Experts of a small language model: 608 squared ReLU neurons an expert.
Below are experts of layer 4 (counted from 0) of a mixture-of-experts language model. Rows are named router (the router's row for the expert), down (a neuron's output weights, with its number) and show model dimensions 0-159. Each number is 128 + 32 x the weight over its row's rms, rounded and kept within 0 to 255. Numbers have three digits each.
After each expert's rows: "comes before" lists some tokens at least twice as common just after its tokens as in all text. This comes from a sample of Wikipedia text that the model never trained on. Tokens count by the router's weight.

# expert 5
router:143123089123065167086137110081089114180151141098108132156149156171134055074137122150135122135109081094166116153120137162100104122138117139125104103091133143123150100114174187101148174137149100146154138100146135091127160159157129207150160114107172122133073101075156121142122128128098140061094100135205102122150128044084213125110151129131127121114131156126123087089204106111152143129124203144124142150156107087166184087106132132180078102042115124153123171136158191142119149085137088
down2:111120141159090152129116097133106133170141116100121136147162092130121131205081108063079174093148093131153152067107096116152132117149082146148102165165157178173139107117158139171086123080110092148204102129094167168169109079116141145091090192144103096122117172067161139182145146110136182194134171115118106083156125162152116158099120138149120113137145148139164166175073103125090130126114156068136157163140067088109078083134144171157117126170103120108122123159098081043201136132124115
down3:177190068099169128089077134064134107098139079101145147169108120105133118142142118120156125168128133148117131143148151088183121101073139118115142150151108140202157119123080075083172129081177185118083162122156166095116133165154147064121104164159123124166136206155123183148109168142179148156163122155142085120112071139108117109099104142157182096170100097077106141118180145156090143091064151121161168175092151137137133108072145130122110108083087155145160115113088110159135190157169080
down4:122128132129097130149113113092119075106198204101133085174112165118131097143097113192122125103219130146111084068086159179157118132057118136141124138137130050171123123093113139145129120110156085176142179155118156155087094129120128175179051138140151103161149155113167123087120170135076120144120156105149017076125129140122120113119126135129131106102118107163146163130178114142127109113141112137141083094140168142208148090116068146106142130138138048132098121089099174162126131090115170
comes before: " of", ",", " and", " in", "ic", " to"

# expert 7
router:126097108145147102106156078085111127140144097120126136145123151149140123099151131188097148151135082127141122176112093172068036075118089135122117076122127105137189104142134111143156125113125128133143113081118150088150117190147155129156136184134127183086130148105182127090097132123062148119133107125189123057131130102056147179087153144123111192110138185170106118082167127153126150118165161091155190129193095111150151093089140203131188135104093104182088162099148168127075085114100158
down1:129255090165152152124034134105140099118135135059139129071196134157161094144171131107111123129052141133129136116097115100127164097150094170154127091116138083181126116130122128089105068152106106144088150209135076168118126128118113166167170100124172084136162150096102136153119084153154115093123161138167109137150108094172148157166164108117126061137136112169175121089101099112089123092071150161111137127133105115137106086175126162150136105110118079126118136140138130152135080096170111
down2:168081112136150127094140152174103126177149154115140129121144085117112060160134162156148074073152123143128125192124122163145087107184104096129121172174125103091086115122126138055102097135142160079120120121148118092135137086096062103102101190153112142102144169154094211101150171176054095184137124131123163093113147131109087194111148067141101116113063146127159121121065100079100109093072161090129139123096158140090121098170204105142093126099130107097075117109139109100124137120105169
down3:132178116149109143157108188175138174166138122153150087125083165094116176080174155074125128152136058083087143086141073106112109085090181095088142182074136163101051155115150118156083093124085169130085110083125164086112126150118180184097153112167148069115113112190160111094202130151100058160131144098154144163149160149136146169161141127178098079121192105097135135130146137096103117091106152110128120150137103092159126086124129137124101102123133149107141128146138088130133106063173088
comes before: " of", ",", ".", " in", " was", "'"

# expert 31
router:094113092134120143097139098137091078153130133066083123093128180149147110129161112152127144159093151149138076167128068166068077116124106089128115077141160137104139133179149117051160136117166194148177129064125188114169122158151150156161121156195147161105107147115172070128098134132075132142103114184132136101195095097125161171097148085195131148111148125148088102087126068112168142188123128089077160204163081139125152111095121117135167095093099095153144112086135143141147106087149107
down0:139139114163102135096195173130099117119117140139139131176112107145096102149174096166126144162157137135127148153118087167146120124095157125104181092149138076119114173131099102151098150113159128123062119176151189150071086151178120213106141113074112121101099135106089187134160146138132086157088139087072136092120101114128113112174101160108148139153137222155135137137143042130113128156208124129081136136081091155205138150130080145110174180099109124125132147058179150105089151072138108
down1:173195094024120086134121171135084104065134140153105118129155140106147141067147177106111125149093090147113166173117116126144144106155120128108097112107178103133159077163123154120115146075108109111128109113113202109075189127134102130157094123128127085140159142140168121129166123139173146077142139099161083135072134127158091149149081093112101056094221094133116206127119103103137136084141091131212110125114108207134083140111137134129147153093090129145118134194111171119110149086135116
down2:112089092159082119099120164108159112128126170107121138159102091156113129090127170095138105131163167145108157167161111142156140207138110067134108166171169181169208111121115156151114169119094058131047140107178195085170162118132150177155112077068167110101110081136147136116167130124149087118119128136138146147158110132136155133128164071124186101096130139130038137065089148160099159066141131100108135093110130180090125111088128154133131157098102097125140081174165138182137115182114137
comes before: " and", " ", " which", " the", " but", " he"

# expert 0
router:089095107152058142066142118139094134178174118122126161152083152145135137077138102208099163148164140184116102118075084165115070088121108104138130067091127110081124075145169104065145147072161171171185136118136158117160163138148182139137169137172131154122128085123133110106085110112101171096088105129128075091199080135122184165101137105143123176086135138154088085116139086122173127181157132137085138142143104120133128172133141152146171101101123091140142125065152165170089067117137154
down1:153107139090120158105212107150090107057160172179156163083123116152137147135165142111131084176144139086122159186167106092158130165157169162042125154142130096120092112091076085087143107149110098082120094103114133165140109114120169162143180099113114155116119154050154115117135082149139173121130128123089154152114120142146121170106141101100123141131130135123101167120133121072150158129172062163168065180134132146161153066163130081110135138195097132082138149177142125130106128086048195
down2:109094138161115149142099155106094147169071088139222129138146139127089103122064186128174156108125135135060164185122149166141109140087128072140132165111126151123124121130165077108147066149112158106115108139048091080192087153120138099126061193123061133144153148146118135093123160162094065146144147148154135121149161097142106151139178127147122076190168105121086126108131141177105146150117095182187120146139088112147134114118077115087135157175071109159124087111079153187136124164138112
down3:136055113197101124180140119099158168085171086148125116175127171164051180137062120072121107141151130095092126108112094175149123105178158126120128133162104123111123118134178116097089163103145178146159151160132138154140116122141113122099071110150081131162073115115143187095154124165135094159069063137109159130093159092145114099152056178125122125171118123111117110170090193102116155150168130126185182140105113151195125106165102123116072098195112117134103113048109135119118141116159147
comes before: "\n", "-", "==", "|", "The", "==="

# expert 13
router:140095092135122080124137125084120063211148086105131145145128211164126098097145093105094157134102090163143120157095086154097123132144100138111149102121211080111158112155123126097145133134130128207159110084108171128179142152128138145160131149103167139071111093070118096073122073124129147089112053150197133092131157131110167135101151108179130156114144150128117084130184115163128121133084175110181139137137107085137164098111159215129143126134107117119136172102192178143183076116178113
down8:106085112093151116172105068152100114079083150129133147115154112158161128070150076083167161131216106143128159121129163185171112096139123145138158111081185162113138083222122119098112164109120106104138098181122093148163080162116164151090137132169148146130140114071107128215080115172127146120105151124143118112049197167092169141116191154173148160087162136126134185113108156116162127117159146135143114137075072177140173138144148096134081120172105144117137153100111124108159099122143164
down9:062126119086109131116108108122140106106107180120118103120153191166137172126119147113101169117084195096076159156100109102085158134141139145207090187107134147127122159118119106196134159141131137139147143147042111135099110144070160020132086132193124152104070138124120124088101150182104166151110121099161159143143157135094154084107153091086145150139133175196157107140108146151134107088113132081096113146143107150137202122061136116066148146151078170166161105165106151135129144137172132
down10:132058081108101125117106113133089124083126151143128133159072089119140146092086120141168196077126141112109156135156151153128162153110171111142164122112077135116114093151168095134163176119121105116122151051179125156081124185096106121080129104057142120143115105105105110128172106127170086119112141116122141147195146194180078137114069114086122170091090111142112188172171164120067136137127141173132202111143130124142102173112146148083059131113179153147151153097135188129086084100135054
comes before: " to", " in", " by", " as", " on", " for"

# expert 16
router:113116107127070148077105122122110112223131112115117100105108137157165126108123099165043168123136121158152096169115126154047094094173082112122064060108112129111146068154163128114144181079177139133167081083141147094168170165158162126127133142193180163108093130118173122091135114103093190094128103144127154130208092058142134184102135118163121192122128165136103100112109093137151136180092142104077137181131125147132175144099124131157153119077108068128124110103133142145131123105131131
down1:155176128127165177140139165167143154166101156087130135143134207071136130137074188169125153105098159177165156176085100112132137130130116129135095164121125145118122135083105139091063112109146097109113124188057131182153119109110127113097177109133119146134134122158144118186147090140158169145140067139104120120111079071126096129165136098131133133153155119057123170058126126148141174113028083171143089109181138135134111121073120155119129125087141171047157109204104090121102100123145175
down2:064073121130184108148076103104136121123111148073136129140135135145140161092124154090169120198111111087127056143137152180090090169095123164091116119123173091110102115068139126141117123123121124167133117092125207124126138109168153137163131106119089140152168196124127106081173098112162170178123108150107094133137122142084130190167084133152087126167164207157126113143067212139140122134081149102096113105116178072157124159174084193150134129183115143148133082084079113153147083126117111
down3:095074068136110108133095189128129108104112140159101134176113072158106122136128151083134119118117161102094184187175103191120102126161123108150067197125181161123147117104117118129119105098171157103089151145114151151112117085120068166104149114133089153149078090140108147131103131104103087135085147129044173149074142106096148138167102090115166111127140116101113135185158108112099071084148144170121147115186087153160133175107126151116164192214116150213084129154126161165131176121158120
comes before: "\n", " The", "s", " He", " In", " It"

# expert 30
router:070100093149080115078145102109093134101157082097113148134106137149145100096122117207117118163168113161147152140109114135116085143150101118170087151095160111082176134151154193129154158163134187151135116111186168057155140128180188141134173160128155148116137146087120085127086050086082140121138100129132098145154084103080157181110097130134163103114130188137097091110157132121188128127114148085147169161140084061153124080082193156165091105156141136125061117092150168146102096078147124
down1:111133108124150166114088181173125121139131064049132111156173143126142088086099126101161098105192140067105147131114086188102106148166111136137229154163114141143119141115133186166104099168161113040145106169116168088076165113126194166145146078142145094139145162136129156109160189145138157145153112089157138149088080110070158132143162155077114172101138110156114140164096167143111115135130160134114114112141135152129111052110149149138158065106114148125124119158108103126109164115198058
down2:135119088113123125117084091061167096204200161163103113106119113111176122166102158084079183110139093111117177125191099116109113139138078115116099159060098202151116126155124110109132142159085106137072100173122113116087153149133090124128130132050160144077134183133088160109113089111161181140142098134175176132110169148094204136128164140163136093144182116077165123128147134125076139164067129151111165157118103162145151123089107118091148184148119134148121094075164092097144117128072119
down3:160153127197059093091126164100095153178130156139147123195175097099074160196146118157133116114120199077145165118138137136131135115158078116117084093125079114148090117117133133166150063117125136175130132122097129145098084114136109126072136111098130128155116086130141179207138102128138105166198124094143182124121093154104122124117134138089073156116117161025067112126113139092144132153145095117165150136163136160122099188151084134147137121162152131128130193053106134155093186185111138
comes before: ":", " name", " by", " code", " zone", " birth"

# expert 23
router:084079102165134162119182112099104081160169123113117081106067143151166111119168080169126155158135090167161108135108070154102090093096109089152118125101162105103138122161164073093151098071159171131149103096146155125165168167164135170157168123155137179096092096106166097138110132123106158148104103169160094120142090129106151189084148079140058180105161139159080133147152111115147172144129143097042153151144070103161171157123168152148128077093123073187089134092164141162133082118125118
down0:120115124162117120145104110139079207103128146132118186164130176142120177083152133127126140103091103105149122067145157137090100155119109138145112121157141128122105200135070112125152079116129195147163135111217131119130123140135177081122151134002102159070121158170161112138090140129134145163131060168167160112128096133124093135106101141122172180133119123158156113095137147071170105081147141122155174099116147099054086099121081092138160096136044119115145095121103131162194149158145119
down1:105115173178091089121082118141123142124068053073152106137118091142154132117152140178150167104128091078118061106173147152081083150111153118142127148146067179119160124166115209180163151144092147145095176121123089098112159098130090136125131159155124109085135169106143126146142124162118205142152112081125161109084093128179130100138126117133162112121129071091133136146156110156125058136052106127169114110082119132184117141174164127154082076086122131164173062187179134129121119151181135
down2:065116094180142141137167134125169113101124136143161159158117119047155132122131167155173105092094146108091155113123122092115171138108129072094109130133124165102172155102123175127134174101076079143198173080081124156031120080179130141190108128112153124139131123174123152132097081140110123060081147123165135112190128127132175119136134093114137120138171139142147160124178104062103079063146137124122140079153124151105101064135107189138166117172113155115127100127172180165142179127189134
comes before: " |", ")", "′", "6", "7", "8"

# expert 21
router:088119113108043128099152134119102143131152122094080165157074166124158127063187075168086154144138059153160105142109124132112112116162128122181073071116155075098126114184143106112162121065136214157127117111133186079165172167148183154166146118182141186121112127098136089114101119090105158083123110157123108085135106092121160146107139095201129126136176124155083084096170126116150153138093126115087182143192052124166155161136153135159146085107110099107132129141112142129118101116144153
down1:115102154151096116206128094153170110147098077125118136078121116170065134159163093107188152125145151127143121107126121126127124132118167148042166089117075121116088145112134153103127123048119188144111097149114103140189093121147139101123190192095166073128145106174147147135152142130081184159149083109125233103105135125130120138151151132112118123104081126117147110148072137079116136139165105157170167152168132162089165087179210134167140143071133128139096092090115118143088119188092127
down2:136179087078156114199070153148092141154133138178142128126157080149129183123042114102147139105148079107111113094113167103110151176121189157130153127112151124066127121176159090125168110124118182186156130141107111090146101127117107111081132165147125160167083080167098078135113130166109113109152174136163156168096120104128086126128124113103141083111113157133084080118084137109130053180075125194093115100194145144142174111149126130080120115180111105133158146102135079097216168134102100
down3:155233088116146200153122132078118184133126173076105172131096093094186068130157135209145154146153145170138171127131162113088149104159155135107095107095113139117158157070108118140103107115090180107089219093065149120071177117137112169183084129118092086180140132133123094107115145111126089125153147132088161138083169170088119127133067167091115156138140153146128185138172116107165139166107113108096136062139148104161132120134154163125116132120097071157129117114127102158125092109117112
comes before: " ", " Win", " No", " Total", " List", " Preceded"

# expert 2
router:130124104166137146062166135134091112146139097062078166113087186121168086100178104158048144196119126147124120170082089122093138084170107143117123070105145139125175072158133136098125189139127140141190132048122117109141127182116174154151159156136135128115135060102188051063118090150133135111101101175115139134153161131099151150132213116167132134108181141144089107112140115125136131155095133052159138148139111134114128133122176122167151124095091063140134113092178120124156128084143124
down1:110073085154110107152121073044135096149120129191133094116149144161159124142090129128066186178184121127116147105119167118154084135151160193097067150172175136103117172126056112124103065146177116132141086171166173126111109111110154119157110044191146193109113136135093199089145132153127179065124144146141112093096142107152130140103131081103116125124118161125162140173146117163113107079088144150180098137131185078084141100127155164102140103118148143122182096109126131131163103099116111
down2:119203093191127102154140116173070096142108108154135097096216092111136071176081191101081087108152111127122086099118105106140097145118148137127159117121155135061157169106151130145171128173175081091123170112153139147083099144097160157095139124146123083111121124145112143143137148134177068124077132172185187092133178129127104078132144123163127171156060159153132142134113120136162147018116112136089121083114123145132132133110197123187103160124075118121124121146148140131108088162183123
down3:122083132119087150148168107143157207126125127076139117137128158080140109112119152131138161080132132177141112201134146111115120067075114172160216103086140207064119205138131133125131166063127126143138094152137094137103142150081083087098181118142111129110152120130141129068121099108130128117124158123147081104130167120099142195115206072125101143159120156093173137092147165182099083110105180124160137083138197127145166171138120093177136098114172110133115127141091152052120108142121135
comes before: " the", " a", " his", " an", " their", " its"

# expert 24
router:084079103163135160118181105099102080160166125119118087111071146156165109119174080172125152160134093165163105139106068156099091093095112095148110126100166104105140120161168073095148098072159169135148091095146154122168168166166138172166164120159137179097095098108167097135107132125106160147103102175161091120142090124106150193083148078140056179101159141163079133145148113114147169140136140102049153151145073107158168161129165145148121076092123079186085134094167146163128083118118120
down1:124178188137125111181186117154107055148098152133149164079116099113117124095076097173121056142129127178118090185129158134112119100131154090066171100130129104098163123164111127170125095147158077157117114060151173161186104117135116131108125131114204090186146187133092108089190144118142128095068158083120165116147105168141054108141173151161080148112176145105156158124133095120143087154086155151135161129130144122131123100106075143108129065095037158116148156124128117106101146142135110
down2:145108109192108130169098114056153216116159129139139104109093069142183133052070122158130077102130121109095093127126198168147045111125096134077135145143158176124114015111168127105169137119128149139161096130098122177153097148126119137116096168113108157157100098140106140102164163145220120135118130132100148139155152085142112204130133198132152061127149118138121090167155102139108130077114130098136144122126073109146072111096160087108138116111122136162140151152113160167105106142111150
down3:058142140106126135123103129136118126203135092149068092144159168080123118180103133094134141118112126201033089095148131162125171175162133156141130156097110153120089092130115146145114123090108140107085172127124149134104149130127123134106147191102117113104102097140062117124113134068105154099120138198149111098142107134121091093113158166136118120212133154082131116157131147107099178193170144092243162118099178140127087130113168171096156125080169119095094168134173110150195152116106118
comes before: "2", "1", ")", "3", "4", "7"

# expert 6
router:126093112156087153099113109133123056160159107126121138111111111180126112137136099175111126192124096180103106139107121176041060091150116113130113094119152093095134115134150133129137149040168145151185107110087188111191137179159163144169107198197161113079107150105202107135106096097124157112106132166146086136212110078114115161104149074141086145081136123103146083075127090118185145155178126122132165160150087117166174132134104114142149099128117121131137151090132145165160117114088107
down1:124073139200132102135116097118133121140094091084087107136154165144149150117113105144121130112193128159103126147113138157127112108085127143073157136156129180124170193180125123177079092116124114149102086100105166190095105134143173173192089072133150133104158141087158145088124125113098148164150149129126152123113184078150136148089099114125162173145155142212083159094156101081089116135144182182141157118059102062203167070164133086132169108082166150142093138131093154132107111140145081
down2:078084179121109122113176081103093147113132129111160135201092160193146116078112121174190084128127118127127150117176122132097114159174159122115105130144142137171180045073143143153143165125132147121063111092141119123204119118071152133130125117152102114067094123105096163079147146140119166167151091074167140166122120151124203122185118119122189082154137109039101095167134117086105164124086094089099090102102104201155100104139121120076098115123132131126139113152115143135161129103069138
down3:099126119085060107093102113148133138145130145116104129133118151250122146137174079121159165086180122165129156184126145120042102094148085152113113169125155117141110136059151122145099119140188123165102149103083130098110101161158185143112119114088139144109084095183128161178084155131087112060134103129084130166126119145118111096170084079135115222091199154107096133116096170141129141153156106171137093156138116117116110150115132075152125090194170186155143101122153113141091121115127112
comes before: "\n", " |", " (", " is", " –", "N"

# expert 18
router:081077105161136158118179109098105081157168124116114087112065143155161110119171077172126153158142095169161108141105071154105090091091108092151112125098167104107141119162164070099149094074162170138153089098143154124167170167162137171161165125149138179096091099108167100134105136120108160145104100172160090117142088123108150191088148079144053181104161140161079134143148111112146170142134139100050151152148073104160172160126163146149122073095130076187094136090165144161139081119127117
down1:135206145126164118087118171127137173077118139093128144145160166116157145123139132071107114133123163085139100130092140139152108113118080157175128128179128115107163073132073117129132155115056129134103162196115133148164113179139119143036108114110132134156102095100137099162084091092151143189113153135143101170169126062104158157111080103104141138111150094166145093091117102078205169124094083153145119185177133062165122118139126116117159189085093104084144151039142136095181128151139110
down2:152094118138131169146082122132162120150180139112071101149086089120131144180119169097107101151133108159125086112125058140210100127123161060087141139101117154147151118155124105107153126148145135172179173115087120093165106220103078123097141093105172166120111079172132127154127156116179133077101127155096109127180176125132194157195136156066065160123165113107083123137117088109125112107176159118122084134131144206118132121118180091129133158137099092125138112160181148088105167095073170
down3:165145078153168148118114146070032159115095071166124107124115154059139131153090157123118167142123112151144148089114149084199153139140082111209130164170135163179097174086108183128132097118141116110121169128142190096147150123138128121135142104165158106166116118130171182093152168157151115112184105130127131124092100107149124110157134100114078160171074141142100138123112115126062145130114208054176114114133098102134094110059094133122166145166090078164139118116124177110179095084138157
comes before: " |", "0", "|", "9", "–", "8"

# expert 1
router:105078094132116128131179105119083080155149114123116110111092125151134125109164126192093184196138132158138078126132087133097109065131099152077067097089148100097140110161160110137116111071160124145155061116186170113187183151183140124136127101175145196118081131099177093132082106084128136106082107190126091108149110129148145159095186083146107150120122125174078067117128086143135200170159121109109159147169106099162189117112156166150153094130129098148126178118127123173116109129136185
down1:194137109124172088108145101170182137106051097198147181142083079144103138135075112142133135104139136134123102110131081093139136041112131111091117107090120089182178133138104152123126142119067148083167086129149132095123151072125103157142171125157117108126144120164116129135102160113157173146113117137132164117130135148167112091119024087061213137179082102137095152165154051156142116162152127144081113116091182113128106084112091118149126146134144152175131104114098132173135152137199134
down2:128162130120142108119088081164157118108100083152108108149195089114112164137152133083162109132126125119190081135209132113169122111124133084079084167145093183066101138118091135141110108147147141148078154134082092173127125125137065119096119087113117086138168154135146127132150111106136171105131162104157117191097162131185072100145132132091118194179092179125161106089170140141110114114095036147125078164164093083083079120137117083106110110202154118171174138151128098171159178133164140
down3:158060121111125141155100152153143141136136119132128127121101148131120085092157156189179085152117105070096104168115112098122138117147091140156160119172139134114093138088089126086115114157105139097133118119158075159138128147063108101072151119166107129069108132110104119168171061060141155092192139124160109127089156066142124072122080148145112126153065164139144178107153125109163221062167154076127164142094112120127170171184118125154091144169111137084167034100089158136126137114146169
comes before: "1", "2", "3", "0", "4", "5"

# expert 9
router:074103099128080122087183072137092126144154136142111137126080146125135087069215092150090160161160109148139112175086143147053071104152104128139128089137203086082135102185190156085141173094156189151151092124111142136188148168143187156142117117127130192090119150129178088126081126120135158137128118188148099098149118068121102175128141056140125121091150125174103129081108114101171184129159112099108118165154090148145160119122113140166122099067117105129113146097136159136160097135111106
down1:118139204138131160103093139129115070085150121155157112094090146036092116101154148130181114194166126126124087142137174161071177136139152085111061122157137148137136075152180123153129155130151143102067152138122121124162162154101105141092100091114149072138136112120116135148163149098170159084147098135169074116159123127103133166157153145121180156146089109127141135115099121114124156120152139101089183059116143123085172124139090208095056076142162177193074170123119085139117078154118090
down2:125118183131146184164149144081125149093132120166147097175124136113065161110101136161123127084090117095169130150167144128097186088112144205148119160069122190058070160156155165118183149126177164099104097117063092107140124141169089160111125120184141140083149061135144076142116165146144124084145111157111097147105149142107081125056159173115105104112074155193101127113076150119135149097098123127100164076087138118102117220127159128132139122129122096165159114157076110099155157117144138
down3:132140141136145120111131111094083105077092071080133169148182109166147177105106087126118176150146176186145192155187116111177108151140159141185202169168153139130083120152084150129182110181081108107156110101112094121130127091128053084096122149100144138132113160151115138149139134153110202111131139153125125119178100079083127103108071130141138091068136129160059161078124095101122102104119143098124157107168159175172145097111129135072157160068165116054124135150107106088126127155169149
comes before: " ", "\n", " —", " +", " −", " \""

# expert 20
router:082077104163137162117183107102100077159169120116117081109070143153163111122172078168127156154133091168162106138104065156101091094093105093151119123101166101105139118157166074097147095072159170136150088099143156121167169165166136170161162121156137180095091099103166095133107129115104159142100105171158090121142088127108152191085149080142063178102160139158078131141151112106149172145128135097053155151142073105163169160127162147147122076094124074188088132092168144162133085119128117
down1:126119182174144118168099130130126103073156083127116062116142133127157086092092107103150172163122118186123075177180162119170136146140167162096121100131153125107097079131099173125102123114059171170141088161159152098121102100150144079159134150169105154111121118141075150087148111092126120162163028134108095170131113111178125139135119128177152067171104135184096140099142157142198123179109189178082114075133117114136102117111088115124138102060098158059088147099144160145152108104137169
down2:109142098159149058097146129185183082162068139152168150083109146099136152141067099136088122117079114145133134154138103085094166172182155116114137147134111124144134141088078168114099164121144084156130086091120104081104084142104096129145111164098156134098112081123163138136138094127139179150171096118084061144102089154181132111074131121078138134165118083183134093166122119144099132072096114108169189224164133131081140170150122149198120135146142134170123170190124181129159110179118143
down3:104131118119073112117079164098108167091078145093178126131112084172096101136148156144195123097133144121139150115169085105087077067098060105169097091123151194129139139192135146141148133159108131154115115047154132109146153156107198091084155123112129118144128138087106111144110119091164135088166121127137161097148087153169134171191070145111132164109132095143173126065140114153144178097110172103103153116165176134119104116146206102205082123150109063169164127118124116151093081140088133
comes before: "1", "2", "3", "4", " |", "5"

# expert 17
router:081079105167138165119182107098101079157169125112119086114068144153162111119172079168125155156131097167161103139104066154101087095094109099145118122101164104106141119162168075093152097073156168137150087099150151122168170167163138173164169122158140179095093093106165096139104131126105159145104103172159091122142092124106152192084150080137056180101157140162082137141149116110145169144133139100049156150141071104159170159128159150147124078094129076188086134091165141160136081119127117
down1:152184097076117156154137116123109141129094154152120119140100143151135134183112182125193153175118166147163119121129126151111092141051180127121128088128156112124136135120117179133061145085096101158154170158117156156155069144067184135122187105093152108140069116073121119141092082145132164121094186118179137107140060103150080104106129173160120178148073180104167122148111118164098115087130168132068137109105114141152127092093100083116100103134122152134103157132033122150148131134179221
down2:193154158156123128101145136145182146129093111153140146138150133181104179102156096135114169174167126117197099086112131172121121163085122132084118109118144183054172145134152132151066166126150131127154125064130111148127064084190147125092159130111142140125133176082155141094144091171117081089165168083108162098140128100128081118154112120069095066090149178139123140143146087154109192109123144092159182125092140106149079172116121100127089078109130178110093092135185141162102092086104056
down3:141142173103136231083151151127097094111157126109107093119150109078090131149138119213144118077094167087038162044124130076098140166120155141113152122114139101117191201135116143111115102129132116155095103135152149065134153106116106138135106084085134128117077087152168123130185210108153151126130074096106149151126144152137124153122160170155135120120137149181070167091084162138136151116173104162153131084138167119105120103105121132103098047165132150174111072165127119115129085149154106
comes before: "0", ",", "9", " States", "–", ";"

# expert 29
router:071082107156113139075129123111107060148160133114127151118088143131126121126144115202123192185100106142163079138135120150121072121113096138144082100087136129082136117137137095133142133093123153148154141079131168114186142147162155178155127108137167147051107091064178082139068146114126169123063092205123102103157101092134161163132148092193114142109116176190129126105219110148126184154162131122144158143140116097163191108119134182174139099086102135143116145080118124177099106123091105
down1:117209107157104096098107142109137078091124112147162141138165089109067133121142101074181165067171092158111169127114147169155114133108146167107037125183148131103137122119069153094100107104117117148143147095134158096098196141135138121164128114077155116173137125191119180166077143133133119147144163109188104175088141157126115102134094117117144154126120130143148133130170175145076174176076134127067139107184093150156199103092086097046143140087164119134112103138083079108149129176125132
down2:126127110123126120116085104122120083118075139147178130074105130062157140139066103117177148082159201147078182086078136162190093165106138128180056106161104138141075104122138114164127141137091164127150098158088164084120081152080118162124110152111140163121150115068122136116093107119135188127150110137186100138139138111121139186176142060109153155146162107148090142163146133123162110144147131158104182137110145077094134090144148075061045171136169151098126161140095150142090119200136120
down3:112183121093153117088138113095135073125111103095148112111183113068113142127159167175090098042163102128176111112167162133107159152128095104158155117106131135143109143048165081154131104084084140095109114113055150084137090189125154096099097151121130177136126143106119152109128097109125123180137146134188136163139105164142116081144125078127140084168171149168124174102141122065101137147196143147136140187117173131084177169167179143089133138113143138172087114163091096063173135185119083
comes before: "0", "1", "8", "2", "7", "6"

# expert 26
router:083078103162137163117181108098103081158167122110116080107064142151165111118174078169121156160135094161162110140103068157102086093094108093150119122099163103104141120163166075095148097072157169136149090097148156121166170167163137169158162122153138178096090098107165099137106130121105160146105099173162088121139087126110150190086149080142059180103158137163079133143150115106145171139130142098047151148143073105158171161127163145145123075088129075186090132095164145161129080119125120
down2:084114155103165113128122128159141091117107113117123125147174120128107152097121134131158133088096100076103148180153163110141183140116129052115160135128140086112127124137053151112144162173107185175102152169094134124154177123108096148062112103151134140097152138141088131128055154121109075151101155099094112130153126158195204161082174156181040153118115139133121165145034117096108184114138113077123136129074137124082108143102162073153112162197204147148136114122165095153125129161103110
down3:178142114114141119068101162135164113111115036082152098150090107130115153047088092124159139142104152167088179101113176125127079129104130155140094131135150149156094140084126062137115213113104096117156141173162154121122113132151078126139195146134124172178174115159115138130098163103115086173138148145103160115117109120107170145141156141125120143099185059118095122143135209083094108157123150163115101092097174112158127126101091173079162125162114162080111149100198078116107152148160197
down4:119127148100130083068128138150155075170142103156158146118117154125077172187143134107082113160124118144125130154147133113146097142087080108165144064129100092112157144151144138162104112161135195122142067111163201117062130149108041075126085137162167141101153111147120127106091178153169132136088140126103129086144151135152074139114092121145140087194188153166120105154119053150098138086033145133164103140155121126081084058119144107151136179082109147152104128138131171074096115123104090
comes before: "9", " |", "–", "8", ";", "5"